python train.py --n_layer=12 --n_experts=128 --activation="squared_relu" --normalize_top_k=true --balance_loss=0.000299 --balance_bias=true --tie_embeddings=false --lr=0.00575 --warmup_steps=200 --final_lr_fraction=0.0
Below are experts of layer 7 (counted from 0) of a mixture-of-experts language model. Rows are named router (the router's row for the expert), up (a neuron's input weights, with its number) and show model dimensions 224-255. Each number is 500 + 50 x the weight over its row's rms, rounded and kept within 0 to 999. Numbers have three digits each.
After each expert's rows: a language model's description of what the expert responds to. This comes from a sample of Wikipedia text that the model never trained on.

# expert 62
router:547406499545457487481538509481522516474439551454495576536499452411414644492427518430474475470511
up0:550422626513504526524429456475559398419538530473535544564479594530506440523528520508479478563448
up1:503607479462450561441549433446554512519515500378536480504537500531514542474492524480511412622528
up2:518467462440478504542479431520483592538515498600507568488536471582542540480491456453407517507567
up3:573509594479516503610549467613518574444554482409531538560534532581535505396492463499525498597452
up4:434550451393548532425508493554552486582441453468484482508490473410441522598494471502535515593495
up5:490451506488498447483533549460537527408502539537506448560476417448538476477505459508479522492337
up6:511510492532499513482433574472408454548483477439494511570496511559504532444447505469466455513444
up7:526500539510532466519500420462547543541452544482450607521513591425516520468442460480457500441420
up8:448508536522450478456626470424474473425509477512457565565529623417512563442583507489551449531469
up9:531473484456427440536396426519548581519476384485492474435499551544474466437543618566531505513525
up10:407588449507436534492561487508498527512449477557538489454481519553464480389480502505520506479546
up11:488489495529488593484480515531508468576543495537556494475523420452472524533600541438493495475519
up12:490530545521496547438518536493414436495478474431548527405418401444507510575555471477559563485565
up13:425574498424475503567477513466490401536490544545477567564588476505525523532593571550583432498587
up14:506528465640596554448429465492428585473511436507539561528573497456497481517487445492529454452459
up15:426498484487553611553443571474516487461458518455536415461532491474634540502559445567493518341498
up16:524524564459548547534458383527494515511505493483441448511518447544510502542487425460538508466607
up17:456422499488538494514566574517476525515473499523576461543520510496512408572469475479415482453550
up18:538497509528420500499472541456525562466425503481480438587491520425463501513477514581513505419436
up19:567394398454423526528503507580465492459529550490451524540504487428454465513585499422381503575472
up20:602457449481469469575563464568599590552526464510474531565503503479568468507495504514497435494418
up21:479532506488511550433425490489403485502430460569528531451477495591452591488502405454484528486502
up22:427487521366494513510535552565540517533493501496511538513454434443510543503484461511469468531538
up23:558455542542549402414479493474520504529486507495490502442561544505471523444466473538412457510420
up24:397489507413470493578488507455486441555504469508491543572472570490432540520528500551563506417494
up25:544512515534468476523500512558553453531525451426538535473481425454512500596509532491502462565462
up26:529548508550416484507557538491553512480550444567481446535523485484498566573436485617485505522556
up27:431567525546459483575506480495594522545519468460490505453493536502478558561479500512568506413598
up28:409420468509413488420413581456494505507443498431433521507492549512549527470527535420438410475441
up29:460523545481506480412514550472559501448459564529445473481471414580588438494550517475512556441485
up30:507530483502613581518480563599468515455536531421496451532522523544505539529436466584567543480467
up31:478412512509461499498484492507487510469478496505442463540553589529422582595571611353459552415537
up32:497555521542489419591512554465633503476547460571571461487408454484491437478506401481514500506460
up33:460576468545520466528460440667417560518511551549491536493556556510481524496482447464509507441576
up34:501466455507463496528470530406475494412476469472507440457439401568471559398589549555608505491488
up35:476553535453480511506407521465510465437559530542462459529575563515532449555524497522549542433465
up36:411546516357515532505422428410484570490422539504545530494436492524444566538565445497486523495550
up37:564525475534555562489413448457541636521408515428533504506506555456485564469437463374424451495484
up38:479416490477510634518461533510482514536548501484513523412521573515510502455532552451483505451510
up39:488544435524485540445507526573483416533517485516495515522429506480627573513436520468549467521527
up40:524518448518575584478450507486459471366476491488563502519460459480552437536556518480456573428460
up41:445498504428568535388488583478417516513507543360497461518487509479518505476543441424466495441534
up42:520488440472509565531449484510525439491540623501457429499625504423466493599453504527560456467517
up43:418479572510460490543498483529420466466525452503449446442418488424357572542419533477564573406503
up44:489459542478397508518473510476472481491472511498460428590550491500577566446593494474531600665575
up45:531509531498444537534443549420523554527511494512454553442478469501505424448426523511492562506480
up46:487511389645453501426487450505509527520560449390535531490546545509465477571551470557490454488419
up47:442372406543566510517459540487498583485500510447602438489575465536546459536559501463508416561563
up48:475385494443519476568562606476574536467454521631463616553500524533506518526470471501470432426537
up49:537474400538340579545496541480518500367482546461651601551595427551512468587571530484444508484484
up50:522541547482524460542387439507497446589506455524447619420417566513526551479460534617565523413536
up51:469472507595533562490585635569479467555516403509517541463493532521459565513593482570575475539532
up52:410527481515594472438554572567592505472567523516573454407490511608495449583477492530484495496501
up53:562521473564481488533460460527529536559512516460532389546600552349465537532478514469540453446491
up54:517482464653430538573487549476572555504504509428490552558384476505502442594578493522483465514452
up55:558438538555414462506482539515604597487484508525498490470411438467546540396548599559548518606563
up56:487476545423477523524476457454393461421514478466498497607533441532568460488553513544488526405463
up57:526508573452516475435414558443536450542500522407474528506460419437548493522493546464472491405462
up58:551447483436514459529516490588575518521557577548499436640507525437533528477507516371456475513565
up59:501486489507466562490550505422563512508487474465475453490532519493485545538462502532485502503518
up60:624514530501456549501526495533582419552500475492463492493551466472532395596441564526485439475491
up61:453453550525473440469494508511569517500560511548568454583396551490529471528498518556605676527536
up62:549604529511565472499441515611514468558464519541528560484502485596506546488542492482507499562487
up63:511408509539496540454414362457495452582489447426523534561448558490567515475535514528450421446472
What it handles: Name initials. Single capital letters starting names or acting as middle initials and abbreviations, such as John W. Wheeler, Darrell K Royal, B-Cycle.

# expert 21
router:568465464446538558553514487584531456521547444510500516554485497500575473486472461537522424413502
up0:484424497477500538421535496534567424523497484583544468520499472502498403543510559495494460507609
up1:494539439546573517531393459449502460462536569485490497528495510581455416522513491491404589411423
up2:461605490449539535461495480536536467467486536465486493493455531427566542483527552484523568566485
up3:449554490537476586474493483511525448480521542532542420590344559528453489537516439505515458438506
up4:461443440548523502593477514612522554587526579474392413531575434568587566455500553460457496486491
up5:475411504436541500474468536602569490465520522514511509528438487502519504516532477517412598490486
up6:505558449561551384501519515515495529531491498579545485468502433534550498571511459442542469486529
up7:455536503536492543522450535524588470550535472455504448565545517483490522619461491504511512515493
up8:493497435507474504458487501469432596551486501548533492482462552544458501476438567573508468501498
up9:505510476480497489457460529517499553556548519504504424448574493499487485556473505585517461529465
up10:479504530570572461522527568583501530502551476459433475505532573609506610519479475523485469538554
up11:455440482613526390469531503536486521491481544587514459529475534486528450463493469532482576572562
up12:415475566572461584485548457506545460500567479547560521492560443489469453526499531646512618455448
up13:519509519477459423482545585513599478421546440497488472433487420412515429446398499490520524512458
up14:502394530475458450518531473551599497496561500497447393561437613390440532538471476536443510455457
up15:458553464510455421483547449408482407547437500494510511432565541493561510533481525598489409543553
up16:592522454518467556544567407497521538455481413350615511488515473447520401519540483494371463501491
up17:554553515478553436452493570644543583560486426577386527577464577431535490553518503510426387486583
up18:601463528510466509533495576470499473570512465494487397520455477490523483448441426512547559487659
up19:550568488526594455514459486495489444478512452383480466524551490549490522447463498507504545518452
up20:500448471485496608536583538444486567539468488506566469509541439464589467387539418541506446588511
up21:450474540567504497559545434479479585533474445482483465482505507621414524483480470582493530548436
up22:626486474461468567469461497479520520486558440464499547443421400490553531568517534560489621560564
up23:496496580556495486472518599537510454432532569509525523471522521520498414521410495444458516523557
up24:495513487562504588476487500489492577483568513503505476515515518568614434466517445539400437526493
up25:469433506480462588598577445516565513434546463455560549535545465459610497478467487528457548533529
up26:508557644480558478494522492517432608555531442527550525528574554490525508415535457480431487424506
up27:489492492527501442514470406470498584555403416482442596539475572517480485556510504531530527496458
up28:438544430544508507483556516556460513555495449571496512516540485412506504469467443518539464541562
up29:510556533465569476475511574501493493508593471504483589514565487371471534452471532556454621447555
up30:507516482407551561484457579488531543497473422457555550455605528533499443517495536455507522518426
up31:445496407409419448527515588502500551539499423477557474602518544449486547513523485460561510478536
up32:512431476513477562572502509466575467472560480461537557522524550543435514488484478493494564442509
up33:545519466474482575571535485534521549585481528519487508558400505478467448527454525591413514435502
up34:534449572554498478408472497542487452464482493489488518509423453550520520486615504506464572448494
up35:484538528494500536536505462483544483534491542534594526536438544528526494414548538471460390495557
up36:562583460518456553393453552509556519523522447482379493503542525453497552496452563494503554515468
up37:640475470493380497560482477506491585502487575518569555476528453547560586490503605496480551489521
up38:508438485586432479448601561524515455477439577421551541504417574613569551524462435531481384446399
up39:521608423515605477515471519466498461529391437455492402511539532580521498478480413517514506471472
up40:497508579500509610485415503549461543548531515475432479455512538530460622608495529532482524550517
up41:514511530464529442452541388477482478584409458444545354468504547541459527465363497492490507534480
up42:546499396498527569514492582467486535415472527434456524411461567443413459513453467471428464542505
up43:517511430446478536545443543547524534518423591457476378563447438412461577517482487450509495475516
up44:480538550432461524576531480482558506497527481429525479477586501462514510461401472551446527522502
up45:527429485424531529559570466422589448509450534487571608549501488483520539500484577525514600546481
up46:489546475434530491459437490503466557515547423453543557508604558442559406509537522463525479390442
up47:541572481521451573467540439517477470518590540531541505412612456545556503550501464614401433425455
up48:444487519516534529469509523459500537545492441473515620578590458498505537521512426481535440523385
up49:486449514552521486524455518461625507478562526488535434430381515566544453481601430473553541422540
up50:415494553577549454518519494454505569417542424436519389485553491470497522477440508528551541571484
up51:432475497488494461481500486556578544531521488458485341431582531490528456567456514579528485531582
up52:467529473321519459405474393497527507560548386605563422533538540486495472518478522554494459338493
up53:448442554475551523480449401449453474494436516474541447474498460542418474591459455567434504493470
up54:534499438471477562482455513522545593440560464512447458610543571475531526516493442534436501490550
up55:504484546497492507509585471451430503569526506639511591492493528436461477468432569478488448505473
up56:565510565554588568517510535514405481530489520374459475603527531499543495492538436470527541491540
up57:441521504503516533516455482444502448554549425584452510435530457539453524556535481512466429537489
up58:455459540398462556569541452525587579544495434502526503549563501479481379580544463544520476515398
up59:534544483476498490534511439473560537548558593506501520558586472439454549414539528522541524488423
up60:458473408578362472458452508542483519475526550507489554551456538586525490487492468482506438489526
up61:512415519473405520464483422396428616501541546496428511500428523559508557525560382468519470473537
up62:563488562443442418495464551480482583396397520419499575450480463514548477461437492444410469501508
up63:606418456533551521534478510467537529489474522428473471570498559434516554475525530564470507494519
What it handles: Line-initial capitalized tokens. First piece of a word starting a line or sentence, often after headings or "The", e.g. genus names in species stubs, The college.

# expert 49
router:463440367533437522430597558648547466470490484586490430504500506560465507483506520513487518517508
up0:511513544465577495560450576424388551542516479501518568525429488434397551473524503379548572510484
up1:492483509456641457450539525478524373492379485430528493588534439515606594413534491518585489536515
up2:494601435473556550449563556550524526467497488465542546505449564526446524430424468473455495603495
up3:437627492473531523581422456603593517595504368536516468566462471539471500480462526417486460484555
up4:468435436524541480512464512403528530460536511591441556486537494460511475518529566471537409538471
up5:460555520536541522501576523518604541493474598469551456637529424513668502517538417560465577464566
up6:536548454451484529496468481495459522551576472470610432619590536491455547476481532468656490546499
up7:467443514478547549484449561444442453490571538456498444543499539490518563468440512547420608432477
up8:540450550528493422514538476520413530460549422443436549433555599548490478526512543480491523528581
up9:454498544482547558512441529504486558438604520551515485447434540554595448429487589515420608502547
up10:531471338453570494453602479534529490556412465560497541433531510585438430479584516503483491506554
up11:449588467537585442428507552395490408462511538523475619525543485573459480497485565485430487544428
up12:439456428495524546432537491464464493571496529418578484614446476508517423495525438458581533451495
up13:618489474474480509517423544427514479568543573507532519555524538456466519468484576547495526477546
up14:425631426483487497522488535580509598475527455493466543462562476556519477569512543572518496567463
up15:475542499448468521504484483526464472441448458467489566392481476502421572535528543555596506552420
up16:518451537577514514428499438499608543534509519522526476453528424578553490541544526454628547481488
up17:457475454481511520465447476467386564486529519503444455405428531460483571575514520571555534474422
up18:502489638483476545504384506470455427486506476467542484503565512453556572527500463497541611445460
up19:427439432594486462556472448499575505487545551542489547496366517502546444562525468477547463431431
up20:519539453511416412547452486537556489435483523532545404481548452494419475548498438409564511532444
up21:545492490609490529481483571405533528494519459515554456433456514458571460535497506556442454565571
up22:525491446495414433594510534492512495522536575548523522509346451553482519523495442505505398487468
up23:564517477467515506425463502442516483396416510643472443455461490549420454508489521527440559547471
up24:564436475499460530445378445519542491574593522513555612481420435437475406526477500473513511408393
up25:496464510589561443459498474592549472441542405515586506471531480500436489531552503438478418532435
up26:563429494415514503404505448536496493492456453431511435501518566496470451537521506494549503547459
up27:570471543523485527440544523520457512438481430517441532527509556433405528496509400455449566540455
up28:450636437503511467560500481539439474506438526538444432547504438551597486449466481525515464465420
up29:486593509500493531519515544376483453484438500482474499504486560474588495503557479519385552472555
up30:553494421481511521466496591443524516530468498467503615490512508429513573542547435530466550489575
up31:451475504464600593517466560506458475460682532451545443516514548502586457366393586511435592465582
up32:420516555539485506510532449476492502398611522499466449401518579481485534523483529533470493520489
up33:461481558500565516483493449557434531607556606512510537550506491491506559478474501534546478516516
up34:499371483494539388501545579495526459556483492482436444390464529493521454547463533516488553486421
up35:476463460534555587524511564520579490454484503424558452578513521452488418437530503421526509534457
up36:532507563535544589562477515458535539458616550521539470432510452422356423456506530476470522556539
up37:390525506533473505512546560465497592460478491455380571534497524478466496576510391464533567517527
up38:467555497453555510475411485530527512530505545447437515459502464517481548503425617479384518512601
up39:521469485495426535437490503526470524511539502560477490485540556438469522537528510531441481477488
up40:552521446493444461454507442500480464487496468571509556490500432495476440543428476581447493497549
up41:499493524455463535446489455443558437540415544432447424429577491524469490487515540560498496514387
up42:388499410479594497500557562521554544437472461475461466453458402547517513474374487542518509498587
up43:501553526609518465617447453527624529506518495506518518614425577437402495477459532469459497481493
up44:409463408508534437473527525548525495537488530468417462463504581428566425505668510511485488486567
up45:504540521492513502499537469571572544543450507522546506458475527456495500492467504569458473509435
up46:501463493559496640530454556489493534487518451555605563502532499536402567442524468563536529524471
up47:527513429539529466590505561460439564473571634527411536518402490491468514550545508459509430551483
up48:524463451463513459486536466522545542504470552445468518536512573528523501472513503399432534574465
up49:509485468519610535489518572486513481549573449427522539561504475460466510453576414531463498499498
up50:537422496463464497406534500477544565624426479496590444553535466583554475443457514628427536479498
up51:376419574499456549544476528511607454507511431511495551494485568533539526491509471376515447533469
up52:459566492480460466454484502515407609568558504453479472563462562513462542528480438521563533546640
up53:497551565578551487368495533429489458566498583532457446532429557485556512502493447458459432428470
up54:529475449559506542566528478520527479448494492463483481474434440446430515600460443482536524483464
up55:476444435514429494443551447521485361521514530479504493475480534469455447489496459444474396535490
up56:541544520517505550566469515476514571475587540455573479526433469424468498515484495509514461529604
up57:428535397505528549440575512472493548482438524498518498442519562520426497497455483374531415519504
up58:495528453469512496489537511454428463496447510534474591455434574542417385557528438469549433561512
up59:572529480462483533542505509411567531419514429464517377573598493538566533491467637456487469556477
up60:555469482522446533468612586503476551548470471458550477544499451534596567535518408515494522520502
up61:503519361495441548424554395543487493491423509504556486507566503512450495505641477559566514502592
up62:491530505464403531487468469462623568569487524492564477527485394502386464520497449473396440505447
up63:405518517552491548446539448461530500571489562494498475644510517512620568432502548486474442519566
What it handles: Clause-ending commas. Commas after a noun or year ending a clause or appositive, before and, but, which or including, such as Prison, Junimea.

# expert 48
router:510410387531485469463483518575527490487528577510481491392468514501453497541520444452550495472438
up0:536458482490512564605496528540569420490484502475579392537467430473600505529457531426511491498455
up1:442498589491480501417484535440526578502441623532520561499484502467456434452505459423502548480455
up2:470652523502538555440494574553536596447493465455469523443500486538521489570534455472526464521512
up3:580520485557451470491547491476534458496424445469531540504547505426494481508529444520454478621497
up4:507512438463576508535453557518545494639500471509519481489495483457576553461489568503492630520475
up5:393484538547498540555316588547506527500544456515460398518463563449522556562530504542524599589465
up6:571617521534479544476471526498403453475531507522496505459445520597447512503406535581481469542488
up7:473472543532507414502527522564590448428497545416565408532529443413451532477481556493566556516532
up8:552534406515584534511450553488436417437539441478507469530500466442486546538540591512536508463565
up9:443485575512510521532529460495469541584564504523593674441499568510423456609515449487460522488528
up10:426541543496645487467553510498526510412488470452477505451473416482543393457518530566501538511433
up11:473463511517498566508474437497453549459477536531460419497524457567498456493499457446455491526418
up12:486465510476432469455544504560560487502392507460474526526425432484545494530568494496503563434566
up13:498569523480498482480501451522515465613422444486516481486540524553487530484515498510522492589427
up14:559443512498460503475412437440481503518515495510530521436560589515530562398442495415460537489460
up15:515449512524554455545510448515563483495454576579519542488519478598518425558495517432490444461470
up16:491490509450532477484507422534478493459406534461489521546552483449482501495529419505461522575533
up17:457580545491546483449522569523562441561458471483516360633489505530498547540448475549523542501488
up18:454476476505487497428610470519558559576417582415483477533484513534503509502517519492455551521526
up19:526482518524499521527495423502529526489524460484435455543573518567548584459469435526563358450509
up20:364523555557515552629526544503457449550429434521607535596573511456475607523442449573522550460489
up21:450545473534529516547487558418371510462390480560531506549563503449501436455562439375510463556423
up22:548491476547512587553537459529472522564465541473512483429447517463403448571494469525555508409491
up23:529522410438503469399484466457572476503492437501508509502572441567437616459541520454475471522578
up24:451552526597437516462501599489547543488526448507530559501462444558495470490503525421510517514507
up25:517463545536598526439404474566579444462506487602502524519448481475435482469534503500521566579463
up26:563423481577550560530492535468465566528453558547574481537482460504601448507557539538486452510522
up27:546400527470365528500395527568453497524489564532528497507453463479588473445457492479535524519427
up28:472521599478490466536482504544560578547545503519441482515505480416499484510530525524443476517439
up29:528406491528427460513482443421447454472468505497553581587584452484421539444516536536391504422499
up30:518437557591507499523517494534509428512498484554559527497459493552466479527552435529515519444462
up31:464437472503603478505497428544601499506481588501516547607551441490578530456412410460478488498436
up32:522533540519581587557439538470469454449498530504500513515493496518523438586538516478478495539537
up33:514521531414416449520484461503527486503548518492528565459501565563507464532443518552453492381502
up34:497540549490535542456511596516471529554598433553527461370490476438454546522516591499543479460497
up35:531509599592548449473409564460513458538544542502558530566616537563540543538546442485450376508523
up36:398628505533448492545562549590482602562436422477455533509522543542480489407464465519503414502607
up37:583505580506518543483437564531520439474566571514502572474477504455366379479510480452432483465495
up38:499511549467552481514541465364501551544414534461451441456478550523556474440502530507440459523514
up39:472459471494448464520511509501480426416506544501500563480452393506520433503588560487468478605504
up40:524575465484572455505463483585432507506516462542526510573515490480473472368425487466529475517437
up41:466531459503470471528509457597566448504458478479538603505491493523452503548519486557491442490450
up42:565521468449578506492582544458578463584591527427393437521573536469589498454421470517435489503466
up43:495509544530542430467419424519555497444513561553551405534574460536505445460507420557449515500485
up44:477499543513418510527525441558481604610510496495471466493467632394569561513512468522502501521462
up45:508508520510523509522430521455557528492422507468454473514476506539478539517380466439516511517465
up46:486448496547477512400508513630571362520516520541500461449524476543538429415503495472492430562520
up47:427512507522474576466447529430429580453435468476547484487549519471539445511571444444451450474430
up48:415555577537498469527561509458428457507530522546525433531488520510621543562386428643490483488562
up49:496435507463505494496490439428479530528481527452512501508594495503525490550423484573615453420463
up50:413451456476528437439562476477559562566452543449536553598427522443485486358555509538526550483420
up51:540459440514495571463501538450493481453439529414474502573506478518499539519496508525488458487454
up52:495543563548514451472505588555557503543478537484457519531448425543456433500472500526510486501548
up53:539495483532545541508543463524550552427538490428505569593419410529522522446464435495535479553514
up54:455600551490429567418470437544510514560487527500480483461534494508532497510536623548492485533487
up55:537517478544423459454448411540601515523519516508411431477475450506523462484512516561449506447526
up56:540529580487504532471501446506515498503435494595400409355542462509520481535438444514497497631491
up57:485564401515538463425531580451557472467473508509571441516475513404578420416565489585472589436422
up58:543543420539432498494546574478459492440492466471542543473513453413551525512495510488457514432542
up59:569563557505469489555446521417538508516584456495544537523531438395563580510450455508471470407397
up60:466397544473617558493489429614462565509458554430537396584450470528549451520584461481526599486431
up61:394535571528501481543495482422438440564497572501485537479618520566502531547406486543472516447462
up62:512398442499438473521475482486553557468606564537568496490456542538426464581547464545480507498420
up63:529532513538561504420492447528532510600531524590485451474495541555479434479469449450466478523473
What it handles: Commas and according. Commas after names, list items and citation authors, plus According or according at clause starts and near.

# expert 10
router:564506405515519463471531485554390477559434440491507596484443554502519500436543481386427484498518
up0:568531445554532600511481493542509555452484583482459559412439511647482553523458547511519545522528
up1:507385450491535461562472516616435516450445407458538471538479449524575477391593547613452614460554
up2:591557431368550453405461484531479590452540508407497423529555550490524492475556483511490510480481
up3:544519397544451491490451523553366485499455405450419459523497521450439486527570445419542493545511
up4:539468506487516494510500482574508531473492470470562436504607486500485499522482512385503452429394
up5:506507558515504481569524435504461574461499501510510513542446386526519525530513498403521610437476
up6:517421505483508489493567519583577502507483530395454509522476425565400485552502550533526478509457
up7:603452491447477446478550487517491449502486511413548599473471462481536442472519452499418529501531
up8:476506479451560623450429517492438475505526512485444465494495469538535440440538460431356538493467
up9:447548485491436590531594523501444455456516520554521461483384562518552489562558474427409487477473
up10:498534522537609585564510461503576519561514497492502469535607550489450507446557530492463363463527
up11:508449445535542493450591459514449514584585481434474477450463506399395529474509471471521590550598
up12:504515491377432523478433497479438515533561512578436525491558536473548481468494500500502436491481
up13:548467529580499551486459485424546527450486491574424438536505512479481500454550538483600468504400
up14:513532457590504436533519500562566406414419462472504468519496561542501480417548451453517487475573
up15:605511475472543513421458575493426499552491427509424570483439484556521501566549564509587495516521
up16:610565506505501517491459466490509557677558448501587498542465455482494473482525552462460607441471
up17:441574510592484491407542536445498569534551437421481547477403571459443512482476490470496471501548
up18:595493451445432485512606401527524453493459469507566560582468507463412553515605469572483506507579
up19:433496599490429497438553517560574574477489463504533441540468569597494423480508391501465490431518
up20:534487498487440399537628532532543481403472509582574516480543430559484494551534586452595557502564
up21:465446475475481490513501425501519509595464478477446506403516534583558527474520599554524464548426
up22:569482423476431608507506506444490494484441504378537514445604466466467448550333442508497532497610
up23:469538569526565534438525424469565470509495626522502477536542516492419488356462446391436526515537
up24:409482546567477558410505403487532434516449513500598451433466593512582543450425475543450494500596
up25:539509588477534442416470573643506479432494535520496493542470479564529550463519535571512539460502
up26:560490506521480586503576524389445577614503443488424455484460481496538487541551596529552593441424
up27:506576497559442475479549522508456529483389584491470502545513515459491482473402398427512416498497
up28:517566489532556445488557497434539431451466518408416530531505513452540462456507503559538519441577
up29:455447489553463608525497490568418568436510503422483541539496519516544442520547581438518479460459
up30:542556528459527501538523439527553485505517541479574530445508538541512444479538459550508468462502
up31:432421466471468596496486530503464575517441496502477529482505450524367402455613611495544536509540
up32:442479471495488580564480515518364603573402530472561446453465476448515470448615477576515495492477
up33:516557522417498436497573505608520581452417496527469412419539564533566542520554574422413530441523
up34:447568481460469591481576459442521436477492474504555515475497419542559516440561515414427549481499
up35:611437440428531481478462470492539588546572488570542458578445546499499459487586490471553480567478
up36:540483410504476480520529504461528423434499516524415519515354491435522503447456483526532528480496
up37:534533553475503505430503449484576472459543463493518488531493548502464522479454450521541506437570
up38:558527547550462573604550473487443573569590548505560540428527519459448436437547392529512436527540
up39:501572477526468548514490519466472636426465427516541521427491573513535459483486543562475595425522
up40:454450540514561467509407443386512448541519372493483515524462560480476606414548476562475420486480
up41:504524509542520490484512495412554607536510575539476543422484557553510473454507557442471489517479
up42:444423407512494534469540511576514497532417401383563454536509510488561515495584503556416609521563
up43:488434527531572522491473527526435399499523421441502512523424510526431467495472435463424399548521
up44:477591455476440454441500624423458539519521576523490482467438460620495540575437565425558608523431
up45:469542438528436578558530627626536605531500592543509480516446583472567464552510511455533528498508
up46:513462551436484548525482583498515520540500483577525593432559514488443375520560516523518487456565
up47:551556601464486470458563584475584458496495486384450542553448497495563483443496515523507491467495
up48:501450569433524470389611439512510436428588553514478557493442568511491493486551515510660459465539
up49:426490447524563561474521540522478499496583575561619453502535501451399488460473482543500602500563
up50:452522467456531391509499502611453573503433486489504545453519506437574604500492493498475490561551
up51:503523537445558476534537433525436567510462479579564523474568582437380511523499511410503491419436
up52:494507583461405560493495530577477488547410434426460473582548412483511484474524537469479437504423
up53:493489499524476532466416510563455549553364594544490519525619492512547440491449511463584436513545
up54:500554482442424454489477513588519569551562524440509567404449479504474501376517550527477490482483
up55:510640500486482528438419434589471461431528496550486541481586504444470491506486432522507483541502
up56:490484483494555459408522446535458456546425493475505508452608604492403548580581464539389524498518
up57:471422522592504468524452468483530539483594547312498462454501483520520507534455496544533480451539
up58:478587530511572563500471514557469581520505412441513481533480495489584475533469577499467474425542
up59:507583493454520416544380408561454559471447474492394540494504561536556400454519492446487516595481
up60:490481498427467495486511476473513464460479479543438563600446480429603574489461490432383481435534
up61:550546482498552487524574540547554477537607467473507484460551438506461538488442457451401397495584
up62:552449423520464547464530535476463504420514456528521567432513513455469518523510517540515528546501
up63:443527518418541499518470568532536497550500468567527556455465561500518539470449462535484579379539
What it handles: Infobox and table delimiters. List dashes, pipes, semicolons and brackets opening fields in infoboxes, stat tables and career lists, such as "- Venue", "Position(s)", "| Republican".